From a checkpoint of a small mixture-of-experts model trained on Wikipedia: width 192, vocabulary 25235.
Below are experts of layer 3 (counted from 0) of a mixture-of-experts language model. Rows are named router (the router's row for the expert), gate (a neuron's input weights, with its number), up (a neuron's input weights, with its number), down (a neuron's output weights, with its number) and show model dimensions 0-191. Each number is 128 + 24 x the weight over its row's rms, rounded and kept within 0 to 255. Numbers have three digits each.
After each expert's rows: a language model's description of what the expert responds to; "raises" lists some tokens whose logits its average output raises strongly, later layers aside. This comes from a sample of Wikipedia text that the model never trained on.

# expert 55
router:131110104152127120129149135103116185141106124140099155120146180137085104158148176143155142178099142178148133089102141109130090167129140104135138127129115112140175102118145087126091125122095123148149138127133127114116113158126078111128169160100147140123107119091172137163121145125152156121135126142146158130142082117147147161099126108106082138092145145173122143147110150173092108149115127137147133107121143122120116106101091188141122132096153127157133136111158128148124125113144175189150127167118113162119135105101132139157109067161167128122104112107126111116146118140155117158
gate4:123160125149118099136162133112173143142131159131135133173159134119144091150138183134127121104135109070125124131095130128166105120138151133161123160158113080113127095131125120160106166126117184101121109124127123109103121129133120118148141138141128162162122142114146140118159149140107139112103127118110176130129135160121120159122150082135124130084118143158186119071150142106112129146148113149160130131114130131119081129081148130101169127178168120120143129144168149132127127090094134112100145132112055116183105149085099154146123116132136070123111103177107114163139133133145162119
up4:124128120146137084131134167127106144135121159129123120153113163170097136131145138146092141140120128107181145163118085150127147142152133120101105146136168113089162127130131156117144153106123153125159158163092134121150173091091124158113155164132140152175134087113155130161085094112114095135106128129113154134113111132139064159109117134143114163112121119127123094105145086143157116176169151133138100125146183120104057139099107142124167110182134132112126165165128139106122131122123142109113148105142078141116135112096142152165112095120131106121099110141114148146118123103172125167
down4:137108138149106137168141132129160139155117112121119160132182160162132107122121128122120138129166116128141130128130090146129111135155114093109091113167121098097147138157146118092120105077137120107126162185105113154085100141131118111086129123141149123137133173075137137137159158109116135117144132148186157114076109099154095155144148116151085138095132159171146091154119133146108126097161136086171091150121185113108092127138138115110135100157135089129107167152138112150138128086149166148132082127160114128125129105106119152158139101110135143160118101112119114125096170107116095144
What it handles: Place and nationality names. Names of countries, US states, regions and nationalities, such as United, New, York, Ohio, American, African.
raises: ",", "'s", " States", ":", ";", "man"

# expert 15
router:112154092130137123155126126091130154121101151112137171121115149124141149125129128147135099116099143170133125155108125125081127161104115097134142113131126125105120104104139130185113115125100138157124100151136165089100124118148107135131137137093154117080110122082156114159130120141168126125109120110121122153151117129167129136071107098090095129127116150128108126108106148118107122143109141145139102115115150183092122090077093160112109115123145120151164161115134119102181077129116117137142125143048121152094133110114145133124111105193132183120125088119098127127199124144171149124
gate6:107101158148130151102107111134103160128112108113179116153122149176109148095127096119153147184090132162168096088141156070128116130122143144141124147154136122109146085088120131147127143107172110097119103116128144125128138113127143145123119136054155137149105125104156131169081116126082123152106124133129139080133123091120112161094132103154074129177153158120105115169073113153103127115113110101101122120158118114132126125083140124131140152109118088146132118101105125114106084127116101125156160121109148106122138131140118109147125122172106109087097110160083134122128118129163099134
up6:146109137148124128114132103107097170119136091098177119103138161150116132096126123126137152169094134143133103098134129140142106145143121144165069143176124099125129098137127124130189138123141112075149104095079101172143151133129117107093111111102141092169097105107132138105094124095094147170089126154117138098120140126108140151111106129149108140173129187117106143141129126121081149146105117089090169138115120153127158131136141110164131141127133143152129134094096174113126085119093131154129147087085162137128156160132116130109105076124112118110135107142081132117153138121132085120
down6:110124108129115126115162154132141123156179095147130139084147106153112149101101104132114089118170162069078112170123155145144138114117152120101169150117093134127113158136114101092135145155122117161099143109138090102123118101132146121129175080122092125160130114095115118121137133126125126171140084157163152134088124122145177141131157117135138134134125108149134132124128155136084156127136114160153083146108134120108124167150121149091109112115149099129133106098068111098151119095119086159147122114107131138166169167177110171153144138118129118150130120118165112123091184135143105129
What it handles: Commas. Commas and comma-joined punctuation like ")," or '",', both in prose clauses and between place, state or name parts in tables.
raises: " but", " while", " though", " which", " although", " including"

# expert 31
router:154124098163151118169135128102120133126129128133084149125125171098152160130129123118180111127116116150138140131126159121127105150123105118119143079139113132144140108106152118149150171158123129145167114117133162094107122120123121118116119162109162090107127122123132127125105132143129164123168125163157166143136126112164144183121135084083116161134133144131090162115121111202149128147097138157189139110124101188139098106107150160119169124102129094131125142099119136151140063116113135140173142145120156151097141136103143136137087089138146168131125120061101112104123099139164116160
gate4:136151114139149115122131118108126138114157108155115182088106098164131116125136082163102111127119142152144132164148105143146140115161123102138159156113104140117107117109128148204148172101105115121157119125121078146104119145127145118096174148127191116155113110126079121117133134111118094130126133103126159148118153174139131139153085128104128119102122115121110173139149082154135117101158132170104139104075121128185113113131144106145132124167128072089143121127106146110161127151122135129106150121131108138149079155134085145137106119110118130165104100153101130163115163160134092176
up4:114077133132126114155135170111132124106105142100108092135148170086149141123121162127122164121095133084125116061117138143107138147084145133103106084100140125168127139153150122112146124145142159117111092098127160075152130084130095122146083138130106133124155118127179149153136127142138143139107096149127141091145103108113132099093170119131117151149120173162162142122101140143116123168130128134132162148142111139082148145124094129095118138098145158151092129104128152110116146069121173124131135109132129134138162132154154128132175121135176105120181133105136164100092144139129161082
down4:104118148158113126108168108158151083190111144143116130135118159126108119152104176132120141179112110114178152141169106112150122107134113143162099105128158064119120127142147120112111129093109123115161100121142128165112137151122140141131116127097129108172150177142155060124110133105088161132138132136102120118150118134118086119085170184119124135113132082150126166104091159135114146112150155118115185139131098142122178160137131126105130108160112136148115154165180121157148118151116113112117114144108126137165095146107159112138140152113102139105129134083110095100129134128147142122
What it handles: Sentence-ending periods. Periods ending sentences, including before paragraph breaks and after quotes or parentheses, plus sentence-linking but and However.
raises: " In", " He", " After", " The", " During", " They"

# expert 28
router:129139101163147114152127131101098144132110144112105147119099144129132109157154155132138136126107101145169144132089175143115091159132111097133169123163113100094121142075165129158107125133120157172133124140146141096115099156089119101121123140107137125093122077127150132155114147144139131117132092127094130150166128092147141147095165100081088179104140142147097150132128155152090087152121155156150100092119122172139149124108132157162139144128162117169152132107166130143150118123116150149163136111082130140100113101097159144132078136158156166147103110107101101109140100151166131165
gate2:103102108135102186188129163111135145138137099089143120156135134106161120138147154119113117154168143104147121120112116086136134139125145122136150161074170113119159143134156088117132145099158146115114108156149109111137106129102121178150121139123108104098131154112094122098133156117124103084173134144102117136148155133159150126112146075137082124165112161175158123123094120137104128077095154103104151126115175128165160120118142116132122117099105098132128131143131106091166111143164072137157102092121123105134136140133145131157109141147106093168165160171161117112126112123145151149
up2:122066126150159140102148107113131136143131129093150110125114136112120135118120169125119161098190127138105097121135100099152133108131156091112152174106139175113081093130136148136120156125121120160101107110110138102122159096162130133120132130117098127110111142144112081111096159127136091108177145147140110126138155125166082138113145102126106152092172112125145136112110185085118119100109146098139130160177123078134149107121110131106116111048115136105214128156112126104106108150119107114131128132109101126135119127123136135164096118137121148128141187111124137120126135162131101114
down2:098138173159126156163170155121141098130095103115157155107117140117125152145156095098141142134092149138139142163131102092162130117138133084111134125119139116120147149138139127127134137125113148093135140117132126152142120110134163131145162132111134144131106116161155128138159112091135082132112155122131141136166107158150065152119097112143115112115178084121164123143163067122076122173144087126111110150126127148171174125162164187124130120166127128131162107121117150143183150133161137101130156164135139141096155136090104140079160129120107140135110083111124161110143102130155171140
What it handles: Category and status nouns. Head nouns naming a kind or status, like species, member, player, medalist, injured, killed, death, Genus, often followed by of.
raises: "anks", "itory", "encing"

# expert 5
router:133157097171164122138130130105122178159133156118102138108113124082172125132146137142117129121100111141126137109093139109131127146123099109163140082143118134115122184107165093132093181126139157135135156099119134118120111153107142083133108170110150124126131115066127135147125127156169151128112118087136120156144118101141146155078105113097115119089165169142135145129121122154065092177108156147142119108129125109120112101100122153127147150128160131150136133103176158111140131173112168139139157111108113149110129082107137160139093119180157151149118090123125127105151095150170135151
gate0:193165130126127099152152093133161097127114149139115158145176118104149127119106171135101107157089105118137105104089158130089137126130142154129160134148142130101155134142138096148107128132120144124138108163120148161129120138127123116151142111148135124127139108164147165111149134116107148119092108114103114116121095151162124122083134133160131137187101071122102163143094174126128149132159151118153119137185101154162086125110144137127165096109174150104123166092123135188130127130120169112124173159135139137143124175147177130111119091136158149133104109126099153164108145130094158120
up0:162131100113121135126132169145139152123088108150075125128119101138123128100142121118127131147108099138127144135110112120103146113131106104178133191161119116146129174167106069136110108105148170086120186127124116148118124141097095139151121126168112144154162126124146159156151097095108137114091134088146135124149122127136134126123117144130154152155078125120111146126110141129115119120120116089143121126157143122115082131078122111138075116137146108179110159105103186120136131172114132122077195133086117114149153155106136110143101105123117114155149104158136095174144124151136174144
down0:157146080133131168110121138090138124138111121110170097156140146080170145141092165116102133077111128143098100152105128103146091152121110165142102108113134073109109178131100135165112141124111117101109130133137083138136164111116170151130132127116114122100142144113125123135128113111146134121055164090134089123135161097126139139156110098130152108129127119130129129125123111125134116137168089171114140159185149122141111102102183079115120131166138104138113101159161148143139152125135169151107098135127107153113119139122080110113103161121129098167100088140129150126101096132166100117
What it handles: Year century prefix. First three digits of four-digit years split as word pieces, such as 194 in 1946, 201 in 2016, 199 in 1996.
raises: "0", "9", "5", "6", "8", "7"

# expert 37
router:160106085167152094153149140122105179115121150121119138126102142150149135163151153128111153157124085153145157098099121155098149151120124097123151139158124107132123125115166132148092133114101140144142121098146118090091118125102108112093115134102141115103115100089183073123117159138122092082154109107100117121127131121152163147107158121090102128112151128181103139102133123170109113119112122140136103109133116139098104103094139159129121181116136118137166106075132149105186130164105117134142116138103145166119122133085140160100083140153142162164141095127119129120159090132166117162
gate2:139152063124140101116107113137107132145118116147113145084132121100130075151141116144114113116127148146142104137132115174117126136088131106116108122129163127171131153138162142099128144119142124144140164112179140114105150097115098115119132130108135095129125120120184110115141164119144123106125115135121117138110143127146142126161096144119121159089107128145162140145200097140070121065152133106175075146140124090140116100140175148122122148135117160111150165137178169126162112126106131106129119114110146102159131135098123108069084115142077167111138140114141107132179086127163124120
up2:165117087094139124107142097111084143165134128126108115116148137087126121126120111125127133112110102143127120153108109163110120145155109097089103153128161101179085147142132144128137163110117144135150157083141148183121175122141122145153148099135155140113144156133199114175155123122141101144145131119095128138128160112113128099143110119135078149112109143139127096081133089118110124108079122104176112194147101114138154083100165143129142151169148176112125154133179109151131122105073126137135130103088110146109136155150130106092113122150114134131120119113127128130164119122120114081
down2:107112162108097097107148146137169106122124128126146112137155099137116166140106153118083151123146088091132118149113066121155158170125133161131140169143121151167163141100135152084126123145144092099154129106112129165096155087118145097095087173111123135102101158116129154160120116092131128133111124118118093112105120164130089116145104161121168100116092163129182145138143123098134150125112125141132132120112101138104138098154134100147107134104106180147112141143117134134140172147131085076150129177127149136124117137164084123160130132140137100128100122137103114144084158079111117093
What it handles: Main-clause verbs. Finite verbs and auxiliaries right after the subject, especially is, was, are, has, be, and known as in definitions and biographies.
raises: " a", " also", " been", " the", " no", " an"

# expert 18
router:144090122146133133163105112154081116125095141105108135140103161106123135179189150151170149126101110166151140113106140158107146144128086105113139135161112085116154122094139141136114128125103109144139105157144147102117125168138176114117091158102131128097156102109136104153116138145122112101124107139160154195169139120112112191131115116104136151103153162148123167118067148150119127179159141121131101120127112124115122108120143156127173173159156119145152091137154120138175115153097140183148106145093128162130108110091132127098117130164142128148134129132135087114118120136136128143
gate2:175130107124113127120168139114125140112180090126154142144100106174146080110122122121065179117104143129103119154119145126173079133130176116094086164116154128141136092130118149145096113119167126146149160157119080175111106117155142112085129143129130115101110135142148151132105178150149164143149123115124122123143107108145117131126158121134155126165161125136124158093095116119155167143157134105108101078143120171097139104095150148147142149105122121163117110093141150157154149159093178132128151162130088128127147113149160117160136137142079143111156141114097128120137149145123143141
up2:128123124131111118159116108099123140151131147139110124144118143143134116139136144174167118104111114100099121136135127091116157105119108139177139119136127103137088164152124116147129120115107148099107133177151117091116077135180102081127120125109087159146125169128118133151153109162135082116152149118118172084133148131134149126123085076142137120157113129085152153080159154129182162134091118135160120077084131112146160119129097113173115111141170170081119132141153077116127104121164126126111094132156116085103142115127091104129109138120153141153124110147164121150142129153146091099
down2:141102126086092076144158124097159104116139139146126110134114141127093131146143069115128105112111107115158099104110135120105112173115086137139142125132095153158146108098113093139096094132154128105131119166136133134186126104143104102126138113111156111131147161118136055129127092160134125132147148106146151093126147127151125140147139104138093115158106159135132123138114132146114130152110126134102062139122065160158154088129140147129103150182113129122140143125080129137120068130140097113139124084097109139149158099116134085166116135105165097165145131136148096137124140120150072136
What it handles: Early word-internal fragments. Short consonant pieces right after a word's first letter or two, such as A-ub-urn, St-ub-bs, P-rab-hakar, and age after opening parentheses.
raises: "enn", "ed", "ing", "ash", "ited", "ian"

# expert 11
router:124129096163152117146121127115089141148107145110117172114110150101126126140169152139135127153098089130144154104119156119127136175143125090142162100162094097112140154097160152152111127119112159159139131130161132107113072158110101117130151147102159105092132095103150095147107109153129136139130091141106114162177104123143165185125162096092074141111134152150113177124131163165094135165139155145155115104113111151141122092117131156128135156145151105148156142096151136137167105133130132151157141149106119127115120104090151157127123117167156168153124099118126106095148104159162131174
gate4:120159141154139123175139152167070143136157121096164146136141122118133117111138138144152148137131093060141115120125096131134105135141144094128135154125143128103100117134148101181113102137191092123145147142131174147158128141158138161114118154077139103133110101157123079134093110115118164146087098129122108124115132095127128096102097089135114172085120143114110120144124082139154097145179148109151113096166161168141154133134145118153116135128158114089158113102168109117087142128121127148126157138134080150131126144135107140162118149121114150154139096140113145117168187153140112127
up4:129184129113106140115135146169112171146107127125150114132149142148168177131105142150134126143130071144089146136074142132116123137181103120096149120135145150112133095116141150164188103114116142127166123150116102119112152113142128153132081125101160149128122124119148106160126128172129112136139152096094134138164116127132129117129105153154094111129142147142171167169064117121143133105137128103100107111067120140136153139187123151136177111124121111099108148090121136101141172146128109119146169134105145115105155088108129084172112130106108114140155086123100125123130119176120110145
down4:123153153150106146124165139108130146132151183144134124110095115114115137099088160132137127138139117096114128131106150181086137129126139080105173070158109073145130131094111130164122167105128113157130137070099160120189144107132110123150128108116086157099120129126084143144120099134149074103117075137107096146120085107148126088139172135148091118094107178113119157101145120130118141128105154157145091105121158163112135101156109133153119112134135132145134088099136091108155170173110139134098138136109101112107103127161140149109128142129146120145145127136152134146143106126118137103
What it handles: Naming and award words. Words of naming and honours such as named, called, appointed, Award, Gold, Won, plus ordinal suffixes th, rd, and table cells.
raises: "itory", "-century", "-day", "oring", " place", "enburg"

# expert 25
router:118114100160144115136139155141083134135110132113077138131114147064109124140170128152170128103117124137129155111097157160068121146142135094120139120136108087137139121102125113136116124158124147146168144078120113102103095145103134118118118117119116133113123096125165125120115090141127132104140091081146132171136107099142126161099101101109116146103136141155146147119123126156130125148114169138142112104107144140154134095083130183164143141158153158157147185117138134125122117174172139159162121159109170127105089121084164135154106135136142198134136097127137093127183101146149115143
gate2:175159114130113099156112101139107120101119138148134158115157103145119139168122095109161139176121124124109116170149133136133164112107156094123153108094121099110118112163085138129108138139138104129110098153141142129124102123133124127117078126142122130131165165125112136106090145152120152134171178118174148096104128128156148137136116113138109171096076087155124124045112122171125138151105099129136147121155144143139158073158147132129112128159121088149176134121147145111124113136143131133098124125117070189123119137128118146173148113131076184159158112136119125109130144102113123111
up2:139177150099106101145121105092079110125134149112116180120149114125078079149107107114133133156086131123128114122084143150107140110138116112095105141126095139123069149152123110121094118143123130142125110111137112125139104104141134138138089071174144116101137146146155117083098162115127130136141174125160100116115141108204145102148136151175137140080166144113172143111114109115142153139125131110150109085146116146116140163139100137111144152091092110133159097119147098108165121095098113125146123092121137139106138127153148169130146138141129161119151102142061110089149135109130131115
down2:151082110091133154145094115149155088118098118148164117125138161091131188142131122147130115171118127165148148120147123143100194113147115126113127159092111105157130149096116195148114096162103114141145139137129135124097125118121078161078109139114142149162153166136129153095113142087144184138142097102120111141128131143156099104127106114120102109107119146154090123125122092122128131162144084139137124155133150136145110164099121107140128063157129103138112142144141109125146156131103129153084133127113159120110100137107114151133126148169189086125130111130142094145099134143121160157
What it handles: Pronoun, particle, word-piece. The pronouns it and them, verb particles up and out (gave up, reached out), time, number, and mid-word pieces like ip, op, eb.
raises: " of", ":", ",", " to", ".", " as"

# expert 2
router:140135120156128122159164196116129153111126152125119178131112138122148137174130143167143103164142090169160158095094179125113118127115122129136131141159130076139120111119135092163126103121114128162147136106126185076107142158139113110131140154096182137121131090088127125121145136124123123115116147158100119156156084127163151147102128101108113162088137134189116133160114135135136112145124108121135130098100118132100138110125106146123122131157153130140168145089165142140155086098127110124160127145129147120067125124100128147099110079133164165131128124124139113119128109179149167180
gate1:123167128127107122103099152149141118093117126127101132125100129129147149171146198098124122110163188092119110117089163126135133095115140142138120156131142130125092137114138145117143085142119105123133118126142131049125122103153118079163143172112104114111116170115112145109166094127153151151083128140135094149157155170122152164149111162089152155131130140160122100137112105132086128114176154118157150106091148126171117123118103136128092165104144124148130138107177122158174158150120115106112106120149180142139144136088106126110161131102150128125130091123130102117148111152102099132
up1:158146117164128114112087184136162083115156114150091130143101163151138124187139156153124125144108136154131093114142154164059144089151124076118122132176163119098120088095134126125150091102162119070120122133143126092133123129122157154179080139146114082108157147141150117138177130135137116127120128104162126146128099177128131123139160143131136107149116110134092125130141089126071121098141136142143095137126115121149121168119107139154139153098122127125118134111148140123183139155136135133143135165151136131138133142111148086124122076100120106092118139103156125089147122142094129140
down1:151144135107140154161118103139106166171155113102111128134131088127089125113097097138117093115110085122112136086135144139112132176136131160108078106103152113106083109088133099119073138150126172150131098130144139174115097136116119132140112124137183084142153075145098119143111139143131142140112168141116103129119137111118110117114176147139172127158134115139095167162103121141132151134095117106139133130093118112128093163168108123087114114101146118105097146108141156103124125127140098117130132174149123110170106151135109117049134154122109138149102149187089150124115139123132120147
What it handles: Locative prepositions, place names. Location and time words like at, near, around and in place of, plus name pieces such as University, San, -an, -ah, -en.
raises: " the", " that", ",", ":", ".", "\n"

# expert 21
router:149114126142131121155120119128102155138098170100119169096104135100119079148131127144191103137125128139115167114096132125155082162138129100103152116109131101148141132095137131155128168121123144133159116133116155090104069169116133114121121124111130164073112132124186093107114149100125104111126108125125103136163084119141128127124156113099100135119126155142114124123101137133137106139124122117139137110138092146100119095096100159140151118144154078163127154126129177169128118161154147135161144121102155197127112135089144143140141104178139121109126096110093116068183121147170138131
gate5:122118159144108103161108119127103116157137112117146132144178127114128083115168105114102182076085111177177139127120121105105136126114131156154124126127095122107162133100120125129144126159127123114142095127124117095126112163123127125126072156123130157124154099075110164096157111078097109127119115162188109121120149130117140189115153159074122113109151153151092109101103093169133141137137148131129187157146161109141112095137102163110150131099151148156122167124114132139119162111126102128138150105095144152123123145122124107112142123144138122115123167178159118174112148122160126122
up5:132098173157085135100167142079118156149111135123117158171125118125153139109084150108106103157134123120142129132116136094132114132119146125153090120111158171118112135134109141146197112147104117093097135132136114111140110182086122131124147093127108145146129131152117113163097099130098112175107166107178152108100163153112115120113119106093136141143143099156146122137105103144153113150109161117148126152120109138154120162084148085125069135138124114132103141156115150142140151144187124111121126167074122127138136114069144102138131165112187094099120100118149147155134139143146104122
down5:133106122143091142130150140128118099123141074098123139122128088153156124099117143117126103143140129050109085128108149120114109077075127129095131143125166137157148186113131140137101112096086119132079165164124116140141169105135126120071097146090158161114146132120130145138119084145172135145134146100118095103115135119146099141092146088171140128105126131151153136136160149155160119129149125115141114092124147143143117177130122153145105101167140107132129108094127108070137149124102148137112108168124134098141132103133177131160107123114160092118139120101167112100138097164128133118
What it handles: Colons and separators. Colons after field labels in infobox-style lists, such as "School type:" and "Elevation:", plus semicolons, slashes and question marks.
raises: " ", " \"", " The", " and", " a", " the"

# expert 41
router:107147096151152141160142141108088154144079143116101153112052153119102116148168141146112123134104088138183152136103145141146125155156100101126134138141103101113133119095165142169136123140113131132130135143139124101112110147144107104125127160106159084098172097100124125145125144140124152111108094131152132154169109085127150141090135090097101157120133116130104155124110159155107103153139140150157129103112119131124169121128116180109139136162144110154134167103155111117161129150131140141176163152080117153119118136050145137119094114133181137112117105085144106111131102133147139154
gate4:126119129130148135117111129088162096157074152136147150133138110152130122106109196118140159153113125092112099130123102147103154152161128119095134131164157102137139117123139089110158156122083120141089144106122106106090114122148133122111146110181130139101102162119078140132194117151129067109125134126143165116130139130113168111137148116097078107120106153125098136137140133158133111127096104172159146106118168138156099171127086148092138118156124178121129127135114083124143148121157077128096140138082133129094086136141127116102127137143120114113111137146124121078111146149180123152
up4:149098093141121070133116094163109090080131140142122123151123141116140144110114119151154109123135135137110131134123097136104139103114119113146121146120130099107129148129153124123150128165103130121131100138142135160152157119104107061184122134124124149110106100121122156117090161214099169135116099122161126157160077151115093165155124106142099109117132097154134060094131117174116140128120094121114081154136094109091105119138148124147121115154127165122112096125133131104109125137083156119178137135171165107102099097125128132133141134108104148090144128100139129094109118099118081106
down4:127149162116123134118164117123189096125136086132142134141086145125121121093125138166150125124130106121148140138152096151149124147127156160144125105164134143146143136144108106115161183137188127145100143094119148124151093147126163147100107124085162102136143176071163145101140135129121177083100136146133109139111152175087158126084095143103108090089148155138141112126094119114098165132117132126147143137095133140099121106202142126124122147115148115112121134129126114096156140137097155100108150195118112088078139148119117129122118129102096114158139113094149104152137141140125125128
What it handles: Time-span nouns. Nouns of time span and quantity after numbers or articles, such as five years, two years later, period, million, days, plus COVID.
raises: "usc", "====\n", ".\n"

# expert 56
router:137122120121143125153127140143114142134102146109106131139103169140099138153140143148120110145112121150132135164130132114122090184120083082125162122151076136111143102099167109136075160135102148165124161117161097083136094152090108135126139164090187124091129119112176137137137134152150154104153113094117104146151119137176112168120125109104104140091171142135157139115142173137156146140155135160179129091115140132150120118099111141175150161133135115137117165105136149094188113134127129134171158157127117118112122147089134172117124149161165131144121101114118110112151122169148124144
gate2:157095120143135130132155159131106128110097145128143123127150105151145144085146108127141137141119109110133173121153142102162160117123099113132151113121135095131111119134078108191096156155145127083123205146159129103123187125160098101134119145089149123156167078183142147158107106123081134133104118126120166182132085152100123118090115124132158106161128154146124121162101150142136119110132142111121145131111141159127183142120121173093122083130122146124115110081132120116121150168142130118117125117118114162121121115123111155109112157100131111117098152140058120138102143144141096147
up2:146119155136146129122157119100126151159122154077124134131102132135124110149108138110178117120141143086139154172174107134148117163136145097116129146105140100123116086165155150115137131115111137156135138145109133103104122166151137119170145164182092129133141131103116088116126157164135155137130154129125113148129142144114181139115137155142182145171121142136134093126129141165174116121108094133166131148160129131151150136116095137099121098073059170157135108135109080107151145142136119119111176081119092134102083124120106116135141177096151134129179100126134115095095109157129118144
down2:129124097125121172120140141123115145142138155150170068109145149158154150102171145096111135117140145120118155083108098155090128156117074142128159131136141141117169173127135134142133132147124093119124124139113113127144121129140129099131132079134158138116148156108130122116141092194082176132155158105132121108110151116162135136184135122126149129161112124094127084124112148158102164118127147156185147102135121144089136161151146136058125167146130090100091174096118161143086163148105099129145109123133124121141151116140150135136109156119085132100142114125106132145158090150111147140
What it handles: Ordinals and superlatives. Ordinal and comparative modifiers after the or his, such as first, second, 14th, most, other, new, Best, before place or century.
raises: " major", " one", " and", " significant", " notable"

# expert 24
router:162128117134148141159117112047115140121126116070136139115105129128117131153137170125143161101125096135141124103081138106122118178158141062169152116141094077117116162105143102128146183113147117185138137139170134104110119154095126133125116170126129124098151086108170135156102131148135109138115120114118137123143127124143129154113115120084134156146133130133140133077141134129130086196104106108141093095140138140143125128122145154102138120154173142191157130121142134109158063111158140144159138117099155130124102131101158122142104118140153140142156125104154128125124116145136142165
gate2:162113139140156137147155169115128143140159100159073118111115135094077122087111130138114131131109106135171109168106119137131108149119127135163167057154108135125093158073102145135137143157081102154121134136082094115140150168155124124111132127166102115084105148149151105163131125140129135159143144138094139103163152120129132121119128156060171148099166101134160145107100124125095095154121117159103088091158106129129142127147122117133131132109139099124150122125113105148090134141175079146153135141139143110116147160118136135106117139120133089116136178072144133132126125133150120095
up2:092116133144097095089111106145111121109158153110169115134153112155185130171115136104133126116170095108095141089125110126109152124129109101138080156123163117151153132142126105084109120091139138112125142166147161155134089081095108157138157112090134133151137112078120154120120142107127118095127123120099154170144108154099122120121137101171085117144114160113091137134165133138163113098108080084175170136137162114124129120111126141152129157155122137152125125115151105129140113092032158097126123139159117146117114104158128109137133099147115137133117087160108128145120127137109143125
down2:135159158159099139113147151118149136145153184142115084140167109182139155153121141084178115147104120106115124126124115158127158146106119139121123097105100135147201130179141148137117154137130168145103101092142172093142104118161096171140145144078126117147163109153116115131111110169137114163125138126085119169140134114136131140141139142140102125182081182125106157130132142146079140154115144150151150138130133096129149092119131130152097110158130134143118114108123145124170154109121156128156111151113119149133114082135145128118075139091118177133112121122138121114148105111142117081
What it handles: Preposition in. The preposition in across prose and infoboxes, including the inch unit as in 6 ft 2 in, plus during, within, km, Born, Location.
raises: " the", " a", " ", " order", " an", " its"

# expert 40
router:113118109149149092110144143132139135139072157094126158120115155106122145159138142176125100145166119134166140112116165127134109125126112107151156134120141139118135137092128130173120131130127215169119111087178111120140119140116124121140148148075159130093122120123117137166110126115155112129155130128150131144161115122152123171113117147105083195149138175172122164124105135148149177129144121165128094096104130131112112112144137117177114121145143144132123142118144145136133091159152133126137143147108140167088089092114154118102097094140159139146148098096111109112159101172171097159
gate4:105102135145100116124065115163110121125093090115110155151139095140165133138131153138128122140095121154080115141143122134156156133175139088141155066146078157143071130119119081084153109129129145131060121107126143120111140103130095123171085131115106130134118142139130121144104125117122106145084137153185158176128142099087122169125092142128094080111106160109131105169129113133112154130105121108130138123100118112169096093172122174114151124148119114140143094133140127139116138124101133144140126094150077152105117108133110130145116127162110143142105143146111138087140129113138154104
up4:136129159097128084073106132120166155127119115097115117127134091136125138108114173124105133136111156133113144149163119163098142100119143072138143080137163132174108084130140132129146137104106157152085104087133137111096094146101108131183125137109122158110154149138102124129099098114139107106138138115100116145164142127132104113133100123135136047103128118109137133146175106138102152129110131132163124175113079122168086146137106138160121125113129104124143147153150151175091151081150137136143121103158108100098166137096101123130151171135135133155108160111170128094097112139138142134
down4:181097149102110097090117139086166174152114113147163113131101163122156140142131128138164115138125124144097151162115108139106127138092123121124135132127139135205105094135128185173156117129110110149114125031128098132148116155127130086067158095144130097149115137126133171159128112125168157115136090120124147164132129168160116119116135114157164103113139160150099136163105133128161138149147116108139138122143098165130108135153134156140115121118154132142117132143152135123120140100129186104107143106125163119118115166102137097153104124106147143140157139107104123137101127159093144130
What it handles: With, under, verb endings. The prepositions with, under and against, plus verb suffixes ing, ed, ated, aged and possessive 's completing words.
raises: " the", " a", " their", " its", " them", " his"

# expert 53
router:133142100140114122160158147152126127130115157103123122137114192103092123129151134121135128136097092131146143170099130121112123124143146107106161130161111131132148172116147072136144162105112126142118120111189131109105112119145123123127177144104134092090113126134138107152099123136135113105136135117129155142181112121167124140105140125091088143135138171149123133174124137153085126134128105139159107095095159128150150073117116157125159126111155113149209143073135121151132122128114162127151125102094125144097110121105133155140077123169145162130108084122132099072146068123147156148
gate2:132139111144122131090118092097139139115099129129145165103141142103117133103138112111139170129154126157102109133137147146136118141155086115116106155140093120097094137115104146106120154141093139116072101113083155135145119136143095129120090137102122114145113131142176161172085156139130106145117091172146156160090119134147150159120127156090137095140136130114152113117145133128116153155161151167162109110120142119184094108099135111134103156142101131132189156075087136128091153104111116141148106120123106102142119094147134128187159169167128156136146146152121123156105157113124063155
up2:116118147104131107103149149092133119135124156104124106155123130116145129130120117089154139113133121159098098090120156176080125169141137133093055167095126115158107096150128105051112099136130135116215146127108150137107101151116136124121110099136109149138130099108133113120136160153131130175132100101133135140143132111137138110130150110120132094143137133141155134102160150153130170091115093148127162059156133107171132156093141116171124112119114147097128120160137139154092075103136082139112100117123119124102114128124125138118142143113151104109146117146180117141149163163109128102
down2:159110115141132109147113147182062188142129107086125124112138135096133101137053113104117111133112161165169135104141146125119138150130131088131121174104137131133130119124129112099106153112133113106166096131089166130114152118089099147118119111140151144148133127076108141130140106122127161164130104092108089124154135175092121134179137116096123118139123135137151138161103151119133174118093117141147166154125096137172141123105124110131150101142108134109157109131106104178151092082089069145138109128151128112112152150098140144147129137119094123114179154159144128136132141124098101124
What it handles: Indefinite articles. Articles and number words opening noun phrases, mostly a after is or as in definitions, as in is a 1962 Italian drama.
raises: " single", " small", " large", " particular", " short", " total"